{
  "hidden_size": 128,
  "n_experts": 80,
  "d_expert": 64,
  "hidden_act": "silu",
  "balance_bias": true,
  "n_groups": 8,
  "vocab_size": 4096,
  "norm": "rmsnorm",
  "learning_rate": 0.00412,
  "max_grad_norm": 1.0,
  "batch_tokens": [65536, 131072, 262144],
  "max_seq_len": 1024,
  "max_steps": 4550,
  "dataset": "wikipedia_en"
}
Below are experts of layer 4 (counted from 0) of a mixture-of-experts language model. Rows are named router (the router's row for the expert), down (a neuron's output weights, with its number) and show model dimensions 0-127. Each number is 128 + 24 x the weight over its row's rms, rounded and kept within 0 to 255.
After each expert's rows: a language model's description of what the expert responds to. This comes from a sample of Wikipedia text that the model never trained on.

# expert 2
router [129 113 137 119 165 120 136 113 146 134 112 131  85 138 140 113 106 112 111 120 132 110 110 152 118 136 172 175  89 138 132 133 161 128 138 189 128 167 138 121 127 144 152 116 130 150 143  96 114  86 148 149 164 104 135 106  82 104  98 121 136 115 154 148 128 115 121 159  89 117  98 110 130 161 144 122 100 143 154 144  87 118 128 164  91 103 156 100 152 142  82  64 126 163 125  93 113 115 139 122 139 124 132 178 141 123 146  99 146 121 127 115 113 138 143 129 125 118  69 126 111 135 162  99  57 135 142 144]
down3 [119 106 106 131 107 133 151 152 199  88 150 155 117 148 124 115 110 107 132 107 110  76 132  57 133 124 115 159 100 124 104 116 133 141  96 143 122 125 156  61 128 134 120 155 115 101 158 130 124 155 126 131 127 104 152 120  96 120 132 143 101 158 132 125 155 132 108 144 123  74 128 125 129 169 132 115 118 124 123 144 125 121  74 119 122 137  99 107 124 138 157 144 109 127  78 131 113 150  68 109 108 136 124 136 106 120 129 114 118 110 188 120 125 136 155 114 146 174 183 123 155 116 134 124 176 149 145 101]
Nouns naming places, groups or topics, such as village, town, area, species, career, often heading infobox fields or followed by "of".

# expert 42
router [174 140 148 136 150 155 141  95 165 137 131  62 102 147 142 123 117 154  74 142  67 133 138 133 109 151 150 113 126 125 138 153 148 100 141 149 152 149 121  91 126 114 135 154 104 181  79 132 120 120 123  92  95  77 104 134 146 113 115 117 165 115 139 112 135 126 130 145 124  81 131 123 148 119 159 108 108 149 143 129 106  90  98 135 143  77 104  76 146 102 137  92 145 149 145 117 169 135 146 111 145 122 103 151 171 100 155 127 129  81 136  92 123 151 117 147 144 107 139 149 120 126 145 130 118 125 142 112]
down2 [140 158 128 141 111 110 101 151 136 158 144 110 143 103 127 103 152 128 164 108 129 135 107 125 151 169 117 145 113 120 134 140 123 191 135 156 141 122 105 135 130 124 118 120  90 134 131 142 151 113 109 105  96 135 132 167 126 148  98 136 136 180  95 157 128 132  67 160 135 100 122 118 126  77 118 107 133 154 126  82 162 101 166 122 102  88  83 110 127 117 126 150 142 149 149  93 143 164 169 128 134 126  83 134 155 161 118 126 140 167 168  99 177 124 148 111 131 121 144 120 177 129 172 126 141 119  92 156]
Pieces inside compound place and personal names, especially a linking s, such as Brown-s-ville, Hill-s-boro, Hol-ly-wood.

# expert 49
router [146  87 157 148 145  99 124 131 132 140 127 118 116  99 145 150  80 144  74  96 107 146 102 138 104 176 169 106 121 116 115 170 147 106 137 171 118 153 124 100 116 144 140  71  87 120 117 109  87 103 130 127 129 103  86 133  86 113 134 110 134 120 134 147 146 123 139 150  42 152  90  60 139 135 135 119 102 126 168 129 136 113 108 105 132 112 120 112 122 115 109 111 118 160  86 115 130 140 125 131 173  99 116 118 136 133 138 125 102 101 151 109 153 125 123 140 147 117  94 146 110 106 153 119 132 112 144 116]
down1 [120 136 142 146 104 101 140 152 149 134 140 117 156  83 118 138 113 112 121 158 117 114 157 112 113 140 158 169 116 133  99 103 145 113 143 150 138 125 105 136 134 140  81 113 137 131 108  93 112 112 128 115 149 164 145 109 129 119 162 138  96 102 114 139 143 107  91 123 132 143 138 150 120 138 130 124 148 137 153 132 106  84 101 132 117 153 143 119 148 149 128 166 193 137 128 199  64 123 190 172 172 172 146 102 140 127 110 103 130 126 117 100 156 134 142 124 157 107 157 160 107 128 132 147  98 127 159 187]
Uppercase letters inside acronyms and codes in tables and sports stats, e.g. UFC, NAB, SWE, positions DF, MF, FW.

# expert 1
router [169 124 119 123 154 128 136 100 124 127 171  96 132 121  86 129 148 142  95  97 117 175 120 166 118 138 125 142 112 143 110 153 128 142 154 154 123 116 170  98 136 123 144 114  40 123 123 107 121 117 107 109  95 126 110 146 144 140 132 124 190 104 167 183 113  95 123 158 108 101 137 121 164 147 114 121  90 160 107 121 105  75 122 130  66 149 130  93 148 104 121 118 105 143 133 106 142 110 127 140 115 114 112 133 124  97 119 126 140  99 145 107 113  91  72 137 136 141 132 147 130 148 111  97 118 146 146 108]
down0 [100 121 101 141 112 141 103 100 184 138 110 119 163 138 142 145 128 146 118 136 117  80 140  97 123 124 102 144 127 114  88 151 121 127  90 136 124 175 124 118 160 150 112 113 132 142  91  85 138  86 163 120 129 133 148 135 141 144 119 124 106 111 127  75 128 153 158 150 133 170 142 128 130  94 104 140  91 128  84  83 167 114 112 122 158  50 136 130 130 116 157 188 113 120 129 123 112  90 108 147 122 136 133 121 111 131 160 117  96 153 148 121 147 134 157 141 135 133  96 119  77 121 134 170 144 169 122 127]
Lowercase word-middle or word-end pieces after a short start like w, wh, sh, h, e.g. wh-y, wh-orls, nightm-are, see-ks.

# expert 46
router [151 132 135 133 156 112 129 113 133 117 142  98 152  95 126 105 109 161 120  68 110 167  71 168 154 133 180 143 110 113 118 103 149 140 131 163 100 160 192 140 134 134 134  82 125 172 134  97 130  98 133 147 131 133  95 121 125 124 111 124 128 122 136  86 108 122 137 175 117 142 109 121 152 158 103 116  85 139 112 145 146 125 164 145 127  97  91 124 144 141 137  78 133 160 186 102 101 108 120 106 118 136 111 155 103 126 152 135 122  92 135 155  96 129  81 142  98 123 102 137 113 124 110 110 121 161 117 123]
down0 [131 151  71 137 121 139 139 103  92 107 115 123 130 138 113 157 160 122 116 139 152 138 118 142 121 134  78 129 141 126 157 154 116 134 120 151 143  80 134  75 125 107  92 168 131  70 138 105  86 161 127  73 144  87 129 124 105 121 108 107 135  97 138  96  94 128 151 147 135 146 140 134  98 123 130 164 162 115 120 119 102 165 180 137 167 112 127 132 143 136 118 106 164 159 155 115 133 135 154 134 151 130  82 128 164 131 116 129 104 132 155 121 112 162 127 118  95 105 151 142 105 137 158 112 200 131 114 140]
Word-internal pieces with b or p, such as ab, ib, b, ub, as in probabilities, pebbles, scrapbook.

# expert 8
router [122 102 147 143 168 111 140 134 144 134 132  96 108 111 143 156 124 142 109  88  75 131 108 118 116 177 130 100 115 120 164 164 175 112 140 138 123 146 127 115 117 144 130 146 102 197 103 101 118 111  95 112 116 123 136 159 153 183 133 138 157  75 144 159 163  97  99 163 111 132 117 120 114 133 102 133 141 129 134 148 137  82 158 141 126 101 108 105 117 166 135  99 124 144 128 116 147 111 148 121 143 134  98 137 122 168 144 113 117 106 149 129  88 140  50 149  98 113 107  92 112 114 131  86 111 140 133 112]
down3 [103 159 135 139  91 161 148 127  96 131 131 103  91 112 154 169 120 113 143 122 112 162 187 147 102 104 130 132 138 125 121 129 144  94  99 119 166 102 142 106  96  78 114 158 122  95 165 138 104 111 108 122 100 142 161 133 146 116 166 158 147  99 131 113 120 116 133 111 147  84 130 123  56 127 100 167 151 114 136 124 127 111 188 157 149  98 126 125 151 122 113 139 149 130 141  78 127 140 133 109 111 144 123 108 125 138 137 174 149 164 109 100 152 150 114 122 124 134 138 107  85 148 145 107 162 134 116 173]
Two- or three-letter word pieces after a capital in names, such as ov in Rovers, ew in Jews, af in Rafaelle.

# expert 14
router [118  91 152 161 136 108 195 123 128 154 115 124 126 133 140 112  88 145 131  94 114 147 119 120 151  99 154 122  90 124 151 125 125 120 167 142 109 172 148 113 138 116 168 103 114 135 114 119 105 103 137 146 133  98 106  76 124 162 107  72 163 113 160 155 158 118  84 140 117 137  98 111 121 161 122 105 150 139 144 126 145 103 152 166 114 121 100 138  84 171 129 129 120 127 148  96 123 155 158 113 112 149  97 208 120 165 133 104 145 100 137 131 113 148 106 132 118 148  94 120 110 126 128 152 111 149 117  95]
down1 [172 127  89 146 128 116 104 176 135 128 134 120 133 130 158 162 133 111 126  92  96 122 157  88 143 135 141 114 152 154 160 144 101 129 115  96 125 101  95 139 120 105 123 127 152 163 128 113 149 133  99 136 155 112 103 130  97 147 156 130 178 102 147 132 144 129 125 149 116 109 120 148 134 145 170  75 159 102 114 178 124  78 138  92 117 140 148 180 148 127 140 124 124 103 149  86 116 108 107 151 138 164 112  82 136 136 110 118 169 150 111 133 132  77 128 149 161 153 109 151 147 107 187 133 115 144 109 152]
Middle pieces of longer words, often verbs and Latinate stems before suffixes like -ed, -ation, such as con-sequ-ence, car-av-an.

# expert 36
router [114 103 151 126 154 176 134 135 148 139 135  98  83 115 143 160 110 142 126 110  98 104 110 157 139 141 138 136  87 110 154 152 156 117 134 122  97 166 159 111 131 118 123 100 124 117 108 122 109  96 120  92  67  87 121 106 110 157  95  68 123 101 124 120 133  93  90 193 125 109 125 158 131 160  72 150 140 122  96 168 119 115 123 131 152  98 141  85 123 170 114 127 132 143 111 100 148  89 164 106 129  99 121 129 107 107 151 108 135 139 113 104 161 124 130 146 144 125  77 108 120 121 137 110 134 105 133 117]
down0 [ 81 102 182 139 117 111  83  79 113 119 117 147 118  99 127 121 122 114 168 110  97 126 111 130 129 126 109 172 155 121 158 113 167 135 163 171 104 161 132 155 106 175 167 176 131 132 113 160 109 125 118 117 126 124 116 124  83 105 105 173 151 150 126 132 133  99 119  91 140 122 100 153 134 128 131 117 129 143 136 110 116  94 132 145 160 145 138  84 148 124 119 154  93 137 129 131 142 112 146 158 148 146 161 128  87  83 167 147 138 125 143 115 149 158 188 118 176 130 121 152 130 122 158 110 123 129 101 138]
Short final or near-final pieces of words and names, especially an, t, os, such as Mat-an, pe-an-ut, me-an.

# expert 56
router [129 110 136 105 151 146 142 105 143 140 118  92 131 130 142 128 100 162 126 101 142 159 128 146 109 146 136 115 121 146 105 130 150 114 135 176 136 146 123 110 144 169 134 116 101 150 112  59 121 126 133 122 147 115 147 107 104 173 124 133 146  83 180 156 128 111  84 179 126 138 103 106 146 152 131 100 143 165 143 130 133 128  70 127 116  82 108  79 145 169 135 122 122 129  89 112 118  98 169 136 136 133 148 155 136  94 104 148 117 125 157 107 137 139 132 141  83  98 106 131 102 153 170  99  83 151 136  94]
down1 [ 86 138 156 165 134  99 153 110  98 107 122 151 121 136 192 136 144 129 140 114 118 113 140 116 127  94 142 143 123  77 137 154 133 102 128 130 135 120  96 136 154 170 121  94 122 112 152 160 179 133 129 113 113 148 127 130 129 132 168 112 117 140 135 139 139 119  96 112 101 130 139 124 145 137 127 137 138 144 135 150 119 139 126 169 155  91 152 104 110 109  77 123 101 122 113 153 144 138 103 204 107 120 121 132 137 146 149 177 123 148 147 134 121  66 100 136 105 191 117 169 150 127  89 144 147  77 156 120]
Nouns for people's relations, roles and life spans after his, the or a, such as son, father, brother, former, president, career.

# expert 61
router [152  95 131 151 149 118 192 108 154 190 104 113 103  92 138 180 133 184  86 105 112 105 122 155 125 135 153 110 109 136 132 173 148  84 117 132 117 157 147 135  91  98 158 140 104 135  84  89 114 126 131 122 135 132 131 133 115 132 185 110 128  91 129 130 142  92  74 143  90 120 146  91 154 127 106 121  82 132 130 147 128  99  73  96 143 117  93 121 123 110 140 104 148 126 118 107 113 144 127 113 116 132  89 128 136 128 175 129 126 103 106 114 117 102 127 130 137 133 105 134 132 123 138 118 137 129 161 147]
down1 [119 122 142 105 144 131 126 149 150 130 112  74 113 116 134 113 123 130 104 124 128 129 139 123 135  98 111 142 149 132  70 112 187 114 116 137 129 121  72 134 139  91 166 134 167 106  81 133 153  82  57 140 155 110 149 123 120 128 106 100 107 139 140 138 121 141 136 127  98 105 139 104 133  90 150 118 119  87 111 134 161 159 150 158  95 101 125 111 101 115 134 153  96 123 156 120 133 176 121 149 131 148 124 145  99 148  84 144 102 152 119 132  70 139 134 113 145 105 131 157 108 182 159 121 142 139 112  86]
Single capital consonant tokens beginning names or table entries, e.g. P-okorny, C-avarnali, M-ortal Kombat, D-id not enter, L-ast released.

# expert 12
router [108 122 167 155 169 170 142 111 152 168 156 102 129  91 107 145 131 160  88 109 116 127 119 203 132 119 145 130 127 156  82 142 150 125 152 142  93 133 110 114  96  78 125 135 127 146 116 114  98 122 118 149 117 110 104 119 109 143 135 143 155 104 139 134 141 127 147 149 105 152  65  77 149 127  94 139  95 193 148 143 106 101 105  98 115 116  86 112 116 116 144 119 145 142 151 123 137  89 162 141 105 135  86 139 142 140 127 151  96 110 164  86 125 131 135 127 146 125  85 134 110 117 119 106 124 131 136 132]
down2 [105 143  87 139 122 106 133 109 162 180 124 130 148 144 189 129 156 135 110 108 137  99 110 128 142 140 104 149 119  95 144 121 143 107 192 152 200 157 121 132 144 153 144 150 124 111  96 155 102 158 117 138 106 147 112 139 129 137 126 149 136 143 109 130  89 142  62  79 137 134 149 143 131  96 146 143 138 157 108 145 113 115 139 107 137 103 152 144 131 153 182 116 127 104 114 140 121  90 124 139 173 162 181 116 150 120 121 144 153 146 139 140 103 107 129 139 125 106 153 155 135  99 122 109 148 101 101  89]
First capital letter or piece of a word at a line start, after a quote or heading marks, such as S-ir, "S-moggy, ==C.

# expert 22
router [147 131 127 167 143 133 135 134 167 166 122 116 101  82 121 131  98 136 118  86 105 164 105 191 163 151 157 156  97 151  91 131 191 104 168 138 117 146 160 132 128 113 135 136 141 120 122 121  69 127 118  77 151 146 104 159 107 158 109  94 136 131 147 137 103 121  93 134  93  91 125 108 129 151 129  79 138 121 137 149 109 109 110 130 151 117 101 125 134 141 101 119 165 168 139  79 162  96 158 123 118 157 112 136 123 114 122 124 122 130 121 144 121 145  78 113 132 135 128 124 113 137 152 143  83 154 133 146]
down1 [138  99 143 130 106 163 128 106 142 156  95 137 100 163 166 123  91 204 123 134 110 144 147 147 106 131 101 115 115 136 139 136 155 171 150 128 119 112 162 129 125 128 119 102 132 129 111 124 168 122 116 156 117 146 101  94 115  93 118 175 119 141 145 110 131 155 133 159 113 119 129 113 105 124 104 138  89 104 138 112 109 103  95  99 124 107 102 128 106 136 145 127 151 111 134 126  94 147 128 136 123 129 180 187 118 151 136  93 138 166 125 145 144 163 171 102 104 114 198  69 146 127  84 119 143 108 134 122]
Word-internal pieces like he, y, ew, mostly after a few letters, as in clothes, parishes, Mathews, dipyridamole.